Below are experts of layer 11 (counted from 0) of a mixture-of-experts language model. Rows are named router (the router's row for the expert), gate (a neuron's input weights, with its number), up (a neuron's input weights, with its number) and show model dimensions 0-63. Each number is 200 + 30 x the weight over its row's rms, rounded and kept within 0 to 999.
Before each expert's rows: a language model's description of what the expert responds to. This comes from a sample of Wikipedia text that the model never trained on.

# expert 47
Description: The year prefix 20 in dates like 2007, plus inner pieces such as cess in successful and unsuccessful, and -ation, -ity.
router,227,252,173,197,189,179,206,191,207,198,222,214,212,227,219,209,182,178,214,199,173,172,202,174,188,210,237,231,206,185,204,184,201,185,203,194,256,141,171,233,206,145,163,210,225,160,115,219,187,143,226,189,138,189,171,149,170,253,222,250,235,221,185,204
gate0,212,236,179,186,146,203,256,189,206,175,161,192,208,181,240,197,176,255,193,201,181,198,208,169,202,209,200,222,147,200,240,177,146,188,235,187,205,227,167,162,183,196,200,202,256,195,192,184,271,117,201,231,208,234,216,248,217,219,195,231,172,217,200,210
up0,190,179,190,169,167,181,163,221,201,209,246,237,226,201,167,272,188,253,209,145,165,195,223,218,202,150,219,155,196,169,219,160,221,272,176,194,210,193,185,230,206,203,231,199,161,202,170,220,153,198,184,192,176,235,208,140,180,184,236,219,189,129,198,176
gate1,198,199,225,231,232,197,203,147,165,196,222,161,234,210,217,182,214,105,193,148,187,179,161,189,167,231,246,238,189,189,216,219,138,138,179,195,190,186,213,225,205,188,217,198,200,162,224,216,191,186,194,191,192,203,194,237,199,210,240,228,251,226,242,175
up1,183,208,217,216,170,258,176,218,226,194,203,162,217,260,188,200,188,194,239,148,215,202,202,187,192,202,253,205,175,204,191,216,166,200,167,262,204,204,185,220,158,176,239,175,270,188,181,230,175,244,216,167,223,179,204,242,227,202,216,223,177,166,183,204
gate2,246,248,198,167,176,268,206,176,216,165,139,215,179,258,210,269,215,183,269,176,190,205,203,182,245,194,199,203,221,233,205,186,198,188,181,214,237,149,232,176,192,173,198,210,195,175,181,230,215,170,197,209,167,216,218,151,236,191,178,208,152,226,156,151
up2,217,226,143,214,192,215,187,172,184,132,188,218,168,232,214,177,209,221,271,200,209,165,239,148,193,212,236,226,208,163,189,208,174,224,183,212,253,164,201,238,192,207,142,218,197,155,208,222,201,169,208,202,202,188,251,234,211,215,212,202,181,198,169,184
gate3,209,262,195,190,227,183,146,240,190,180,217,221,216,235,225,244,192,211,203,220,172,230,199,191,142,196,166,251,200,191,175,178,220,176,193,207,184,195,147,181,209,187,162,203,160,172,183,222,172,139,255,186,145,234,178,195,178,236,266,204,188,244,185,161
up3,146,230,206,170,211,135,206,202,157,180,203,167,194,223,195,195,201,188,192,254,171,185,200,201,168,216,227,214,206,246,209,134,266,194,173,149,159,240,200,214,227,184,180,199,255,149,193,195,146,222,179,217,218,225,190,239,190,205,281,194,164,198,154,180
gate4,265,209,193,162,193,212,220,160,247,199,202,222,181,205,186,183,222,204,167,216,207,164,177,164,168,150,228,232,211,197,188,210,206,155,205,188,222,175,140,219,211,149,196,128,257,221,217,198,175,198,190,243,145,186,169,249,161,194,207,231,213,265,176,253
up4,187,208,188,254,204,200,202,203,175,196,223,237,175,252,172,256,172,213,247,219,215,226,233,196,235,220,167,188,183,146,192,230,213,180,238,229,210,207,160,178,164,251,190,174,163,213,180,174,168,201,192,259,227,228,222,184,228,190,166,152,215,153,241,192
gate5,208,246,195,202,223,159,232,186,251,222,264,196,199,229,226,244,175,213,206,228,185,167,119,215,181,216,180,171,208,215,253,237,203,180,192,191,218,160,183,220,226,186,193,190,199,185,196,239,199,177,195,220,190,207,257,206,133,235,228,228,249,154,204,124
up5,162,203,195,216,192,213,190,166,184,149,170,283,208,232,196,163,188,131,227,161,210,201,205,191,179,210,202,175,242,241,207,186,218,203,165,227,246,207,191,210,179,166,181,234,251,196,196,158,243,217,217,218,240,192,202,189,195,196,245,177,172,209,203,187
gate6,197,240,233,244,171,179,184,249,225,195,232,181,226,176,226,213,203,172,187,167,222,209,209,183,184,194,196,220,253,180,176,198,275,179,206,112,231,188,165,173,173,178,252,187,219,184,253,188,263,192,180,178,231,222,146,224,243,167,164,228,248,178,183,210
up6,211,176,169,207,168,203,172,185,228,187,180,249,176,248,182,198,182,206,161,179,230,186,192,199,262,211,155,205,203,188,172,165,202,204,197,197,220,211,226,272,141,197,207,180,186,188,170,224,205,153,229,174,142,257,197,219,195,186,173,237,237,235,181,139
gate7,230,211,197,192,227,204,192,199,217,202,232,226,200,135,213,207,196,196,181,234,245,222,247,199,210,178,155,265,208,224,187,207,273,173,138,155,220,226,156,215,237,227,173,222,155,190,164,185,175,157,247,192,212,207,124,164,123,209,185,173,235,217,184,203
up7,182,149,218,210,201,218,213,181,235,214,177,223,171,207,186,229,223,293,256,223,132,191,169,190,176,206,128,213,177,196,232,172,210,271,195,218,189,134,203,165,181,222,208,191,213,217,185,206,182,210,206,190,150,210,232,179,196,161,204,197,179,176,186,168
gate8,205,175,207,208,239,180,225,224,214,144,198,227,236,257,185,236,190,195,182,175,178,200,168,133,180,216,205,162,176,186,228,214,187,216,197,179,206,163,250,238,235,174,174,218,173,180,189,213,203,176,209,194,168,177,259,236,197,230,126,219,258,156,233,240
up8,230,185,216,214,201,181,185,174,202,234,205,173,147,178,164,178,214,199,198,211,203,220,209,171,193,189,166,171,253,229,195,179,171,155,177,161,115,221,182,223,231,261,228,190,177,220,186,204,232,183,196,178,154,224,191,244,177,133,144,226,195,243,185,183
gate9,173,275,137,182,178,217,194,150,159,211,146,190,191,195,175,209,218,153,183,199,189,186,211,190,204,254,193,224,207,210,198,166,201,204,173,168,189,174,208,232,162,166,167,168,211,135,199,198,208,226,247,234,241,170,198,175,195,173,219,209,221,163,203,186
up9,253,138,229,241,237,176,200,221,208,181,237,251,203,195,233,190,187,249,200,194,190,213,191,199,203,149,215,179,140,186,171,191,186,187,220,242,214,235,160,161,255,238,192,209,219,271,194,214,223,191,158,198,179,237,210,242,221,224,210,207,196,211,209,232
gate10,263,194,211,231,160,230,187,221,193,170,185,178,201,245,227,202,151,194,188,200,212,201,238,188,218,241,190,183,161,178,137,144,159,170,214,184,161,185,194,227,210,182,201,265,254,208,175,209,207,158,186,221,124,194,230,222,255,169,235,231,211,255,193,189
up10,216,204,181,202,201,206,181,235,265,212,174,187,201,137,211,162,242,219,177,220,177,239,173,209,207,152,139,163,173,216,195,179,185,217,217,202,174,252,239,212,198,246,242,202,163,225,190,291,209,189,191,170,190,234,190,204,148,216,226,223,195,169,207,209
gate11,256,259,194,175,202,179,246,236,218,172,170,238,214,185,214,139,161,243,224,198,208,206,241,157,220,221,199,286,195,162,200,199,202,231,179,184,208,174,157,194,259,175,190,186,200,236,173,179,176,204,186,236,205,182,203,233,230,302,194,180,220,231,163,173
up11,258,258,183,195,230,207,199,221,243,168,167,216,200,178,272,162,161,175,165,163,168,191,200,191,205,169,243,206,149,177,168,170,167,255,188,215,217,200,239,207,200,255,178,196,153,234,183,142,191,215,188,191,184,193,136,272,216,262,203,217,202,235,188,164
gate12,237,282,177,181,158,176,169,185,211,139,214,187,188,187,206,202,202,186,141,171,176,205,253,172,160,274,208,233,234,160,174,173,218,184,161,243,219,218,207,227,203,124,187,182,164,210,188,199,204,215,204,205,127,196,201,165,225,228,181,209,231,201,190,218
up12,148,165,214,245,206,207,214,222,202,232,196,229,206,197,193,191,173,190,260,242,172,234,180,233,221,155,159,168,165,265,200,220,180,222,250,181,185,150,193,181,215,235,179,227,243,161,259,211,192,179,165,204,258,222,167,236,220,160,189,212,188,151,233,178
gate13,187,231,247,235,206,158,204,205,183,276,231,279,227,231,211,145,208,196,182,172,201,182,146,213,205,162,267,170,203,168,222,209,199,236,188,186,174,188,218,199,272,218,198,206,237,200,162,189,215,192,207,225,188,165,134,236,136,181,268,214,198,181,178,224
up13,172,236,208,189,192,238,194,217,191,176,222,228,171,217,174,155,164,200,205,205,237,242,248,176,220,227,157,226,216,179,187,219,140,216,205,229,209,212,184,120,221,210,187,202,177,193,128,209,176,193,246,216,151,176,196,223,188,189,156,205,137,276,169,147
gate14,192,233,205,289,186,170,201,168,214,229,201,166,196,232,216,225,174,205,169,207,193,226,195,169,179,247,148,223,158,182,178,216,182,138,215,213,246,217,211,160,272,217,182,196,259,161,201,206,215,150,178,213,174,221,143,174,219,191,219,214,232,211,187,167
up14,222,231,190,191,176,171,222,200,214,266,233,232,231,202,199,227,213,184,215,183,228,227,191,212,224,240,203,201,204,215,172,173,206,230,159,194,212,246,257,209,215,171,215,202,198,124,213,199,223,190,214,129,219,139,150,254,188,154,223,179,212,222,210,220
gate15,159,275,105,174,204,113,184,157,208,178,205,284,250,226,221,178,188,166,144,215,172,169,162,174,144,255,231,218,227,159,199,198,213,201,255,225,203,195,199,206,196,167,268,206,225,201,227,181,207,194,212,198,142,144,215,196,191,236,204,206,196,198,183,169
up15,186,191,245,174,194,233,157,196,165,209,213,145,174,215,184,153,200,266,238,167,174,188,200,196,200,188,181,182,173,207,192,232,185,142,186,147,179,187,150,150,211,240,152,194,189,214,189,234,184,217,183,181,239,180,175,226,213,166,233,162,219,162,163,232
gate16,194,234,197,214,190,217,245,201,207,208,198,216,213,199,224,198,213,175,213,174,168,173,196,197,233,227,279,209,211,209,183,202,169,215,226,179,213,144,146,216,221,173,215,196,200,207,147,205,198,169,195,155,212,229,172,130,170,188,171,268,201,239,216,211
up16,223,200,144,169,172,182,186,208,240,197,197,263,201,182,197,177,210,152,236,230,225,149,171,146,202,200,133,244,183,197,174,189,225,297,234,206,198,191,208,239,221,182,205,168,244,222,143,202,205,241,211,217,210,162,200,216,209,207,164,169,172,160,204,202
gate17,201,196,225,138,181,264,175,187,217,161,171,187,213,243,164,190,128,225,195,224,180,202,214,221,187,213,194,235,150,144,200,194,196,180,168,242,195,229,181,210,220,173,242,174,196,193,124,202,190,195,206,206,185,203,205,177,172,197,254,233,190,202,195,194
up17,185,198,142,192,217,118,222,211,232,210,181,204,234,197,191,268,207,194,235,195,124,188,245,210,190,233,212,199,242,191,232,224,172,172,163,166,154,200,181,145,212,212,200,179,172,183,173,221,221,212,200,239,235,234,177,232,199,212,209,172,218,151,227,217
gate18,183,222,216,191,213,180,192,199,208,190,233,188,216,149,221,234,167,226,199,198,196,224,165,196,148,167,167,182,224,194,189,202,214,225,204,140,212,109,180,128,259,185,222,209,259,166,204,230,167,202,216,235,179,215,215,163,151,206,224,196,239,241,192,215
up18,183,203,214,213,211,213,193,234,205,264,171,210,193,207,249,157,205,194,150,201,222,172,192,166,180,253,208,201,210,241,243,194,228,173,200,180,173,212,181,189,215,233,175,230,162,282,189,208,229,159,184,180,200,225,200,237,255,233,163,208,218,192,232,160
gate19,155,244,182,259,211,199,195,205,217,185,162,193,187,225,257,186,216,186,194,177,182,134,273,193,194,195,179,258,215,152,199,149,246,173,184,191,222,218,195,158,217,209,173,253,172,186,166,176,222,176,197,211,176,207,152,183,260,223,206,194,197,215,219,173
up19,204,171,210,184,151,231,183,228,178,230,280,221,199,190,163,184,199,173,201,238,224,232,200,190,234,231,197,125,226,262,197,225,167,266,219,200,146,177,202,207,171,211,188,137,200,237,210,213,180,255,208,230,250,175,225,199,179,163,165,248,204,209,216,206
gate20,243,205,168,207,214,189,203,207,222,232,190,202,195,242,187,189,183,225,228,243,147,238,198,191,195,238,217,152,221,191,221,214,203,171,154,216,215,217,223,260,178,192,193,198,189,155,100,242,207,169,201,175,220,182,216,182,201,221,245,222,262,128,241,138
up20,146,177,255,205,194,200,216,192,249,219,202,188,220,218,196,205,201,189,203,241,188,190,198,184,201,178,200,174,254,286,248,232,211,199,237,204,231,185,188,226,200,205,206,264,199,234,217,211,185,204,203,129,247,157,198,159,198,217,185,166,253,221,185,169
gate21,221,201,136,169,224,190,178,185,207,178,203,195,210,249,209,191,224,215,233,171,164,221,187,232,231,174,193,198,185,198,216,170,176,134,123,210,234,156,199,156,246,186,246,215,231,226,152,257,187,218,130,195,174,216,196,196,138,156,195,175,222,217,248,179
up21,199,221,201,224,190,175,153,199,220,203,174,189,199,109,193,219,235,204,170,214,227,221,295,230,200,181,187,220,174,214,240,192,219,144,214,245,158,184,237,198,232,211,183,173,184,184,195,213,188,179,250,186,213,142,205,252,194,143,202,214,145,206,214,230
gate22,231,246,181,222,215,156,194,197,230,179,195,244,213,217,199,264,194,216,204,181,187,187,173,135,197,241,234,263,246,214,214,214,230,183,239,247,226,188,217,204,238,161,182,188,218,180,145,200,218,203,227,210,187,167,202,198,232,185,188,107,226,199,194,190
up22,213,221,200,196,203,197,199,230,208,208,159,198,235,148,219,264,200,192,182,178,228,169,150,217,188,204,211,193,152,231,226,239,182,191,205,161,205,174,216,208,238,136,171,219,228,194,212,246,160,191,203,178,243,167,170,213,241,198,136,150,250,234,244,197
gate23,216,231,196,185,178,196,225,155,204,193,166,280,208,223,179,218,224,162,233,122,216,187,179,199,158,180,164,202,177,299,213,182,248,193,189,209,159,180,216,188,188,233,171,209,190,199,246,257,206,186,226,204,244,233,245,175,193,206,252,167,219,182,235,161
up23,206,211,264,198,228,210,178,209,221,239,190,167,233,171,214,183,156,209,206,161,220,194,220,248,174,238,196,199,243,171,187,171,235,195,184,196,238,183,171,176,234,215,218,196,217,200,164,161,230,187,186,183,184,195,169,221,205,255,156,165,172,139,178,281
gate24,247,191,220,176,140,177,212,222,197,193,181,205,219,220,209,207,219,249,234,163,159,251,156,159,216,162,207,202,205,172,186,208,219,237,198,236,232,182,170,243,235,163,163,143,238,196,168,198,219,195,161,234,163,243,247,154,188,249,155,231,258,194,186,209
up24,171,171,200,209,173,194,253,165,168,199,212,165,188,181,207,206,117,224,190,179,245,280,159,180,203,161,218,200,177,194,149,215,168,212,199,219,172,237,154,208,230,208,160,172,210,197,186,179,244,206,186,173,195,261,233,219,192,192,154,175,212,152,205,191
gate25,198,222,209,235,159,205,219,204,193,241,199,199,228,153,219,179,187,209,156,202,160,176,175,225,169,186,206,242,174,203,227,205,155,212,189,129,216,128,133,163,169,234,195,246,205,194,161,196,193,187,166,189,241,218,165,175,182,189,224,211,224,192,256,200
up25,179,191,215,238,200,263,227,156,234,213,146,243,219,175,158,220,217,280,246,162,237,179,218,194,210,208,187,144,209,188,246,207,182,174,214,252,195,159,217,229,259,194,221,239,249,220,179,169,182,190,219,172,179,212,213,175,235,208,221,196,207,215,157,222
gate26,170,235,175,186,199,265,189,193,278,182,108,227,198,185,185,186,192,202,203,174,191,162,198,227,167,216,173,264,167,222,176,205,204,180,222,189,278,149,208,242,210,174,144,183,243,106,181,221,165,232,194,208,153,233,190,210,179,230,200,165,248,238,142,222
up26,187,202,226,205,179,156,201,214,183,245,291,168,219,216,183,183,172,178,188,233,248,244,190,197,237,179,263,179,208,167,202,194,197,199,191,209,89,265,162,210,183,192,245,211,164,253,199,129,204,171,203,207,280,158,200,228,222,186,195,206,190,151,255,154
gate27,195,249,170,199,212,154,183,184,225,214,235,176,178,240,184,174,168,243,177,239,201,178,162,122,231,180,242,234,216,160,144,215,236,182,198,192,177,227,163,274,164,180,180,267,209,202,177,209,206,183,206,205,175,205,195,237,218,180,269,165,191,232,170,210
up27,187,196,206,214,139,271,222,160,242,220,187,197,179,217,187,259,206,198,199,137,248,200,153,156,210,184,150,219,130,206,186,199,226,220,152,209,187,192,177,188,182,211,253,185,214,166,199,223,208,199,189,161,168,178,175,223,206,221,183,239,213,193,197,232
gate28,219,182,223,220,217,212,171,173,175,193,207,208,249,164,183,183,211,152,219,222,229,201,241,201,232,157,197,196,203,218,213,211,224,174,207,157,219,131,195,177,132,171,203,173,227,234,139,195,230,184,141,165,167,203,213,199,172,196,190,253,239,213,224,225
up28,236,226,160,190,188,221,253,239,170,201,226,142,170,183,225,227,216,218,234,208,189,177,182,197,223,189,193,216,185,173,179,228,169,97,220,163,241,192,233,184,206,200,252,212,170,207,176,183,197,221,271,249,195,214,183,200,154,232,180,181,150,184,192,235
gate29,247,186,134,225,212,215,210,162,241,193,258,163,209,261,214,147,208,220,176,167,174,204,269,198,259,154,191,200,185,224,215,208,189,219,194,169,204,208,186,192,165,174,197,235,209,212,141,139,217,180,200,176,147,223,192,248,212,188,200,224,194,210,220,225
up29,194,188,168,249,215,260,145,238,230,189,212,217,213,207,214,191,222,240,201,208,168,200,214,205,221,167,186,240,152,209,203,210,178,216,217,261,241,200,170,183,176,193,212,189,199,169,202,210,191,166,203,206,161,242,184,223,192,189,196,180,200,148,162,267
gate30,236,201,181,190,189,208,203,246,218,197,218,155,220,260,224,263,234,156,209,182,181,221,228,172,249,216,168,227,185,140,240,221,221,268,189,232,202,225,171,188,203,153,198,208,227,211,168,196,198,230,198,159,178,158,225,209,210,193,167,224,194,260,179,178
up30,230,223,164,145,168,218,142,153,116,161,216,215,142,220,176,218,199,255,179,203,244,229,213,197,168,164,251,214,205,210,195,167,205,146,216,163,182,235,142,199,217,156,194,263,219,182,232,138,216,181,208,191,242,258,183,172,212,209,270,214,180,213,193,228
gate31,155,216,227,205,252,203,254,181,219,187,185,195,195,255,171,230,270,187,147,198,185,166,151,203,192,194,185,190,173,257,179,237,213,146,175,183,192,119,214,195,222,181,209,190,164,185,174,200,188,214,155,190,168,193,214,164,171,236,173,201,224,211,182,201
up31,203,162,156,190,157,148,201,235,169,188,188,149,199,197,199,207,194,181,222,169,206,233,229,162,194,209,211,206,167,156,169,162,148,223,156,182,204,226,159,172,221,169,183,212,162,230,206,179,228,173,202,213,249,204,216,220,200,208,174,220,213,192,168,231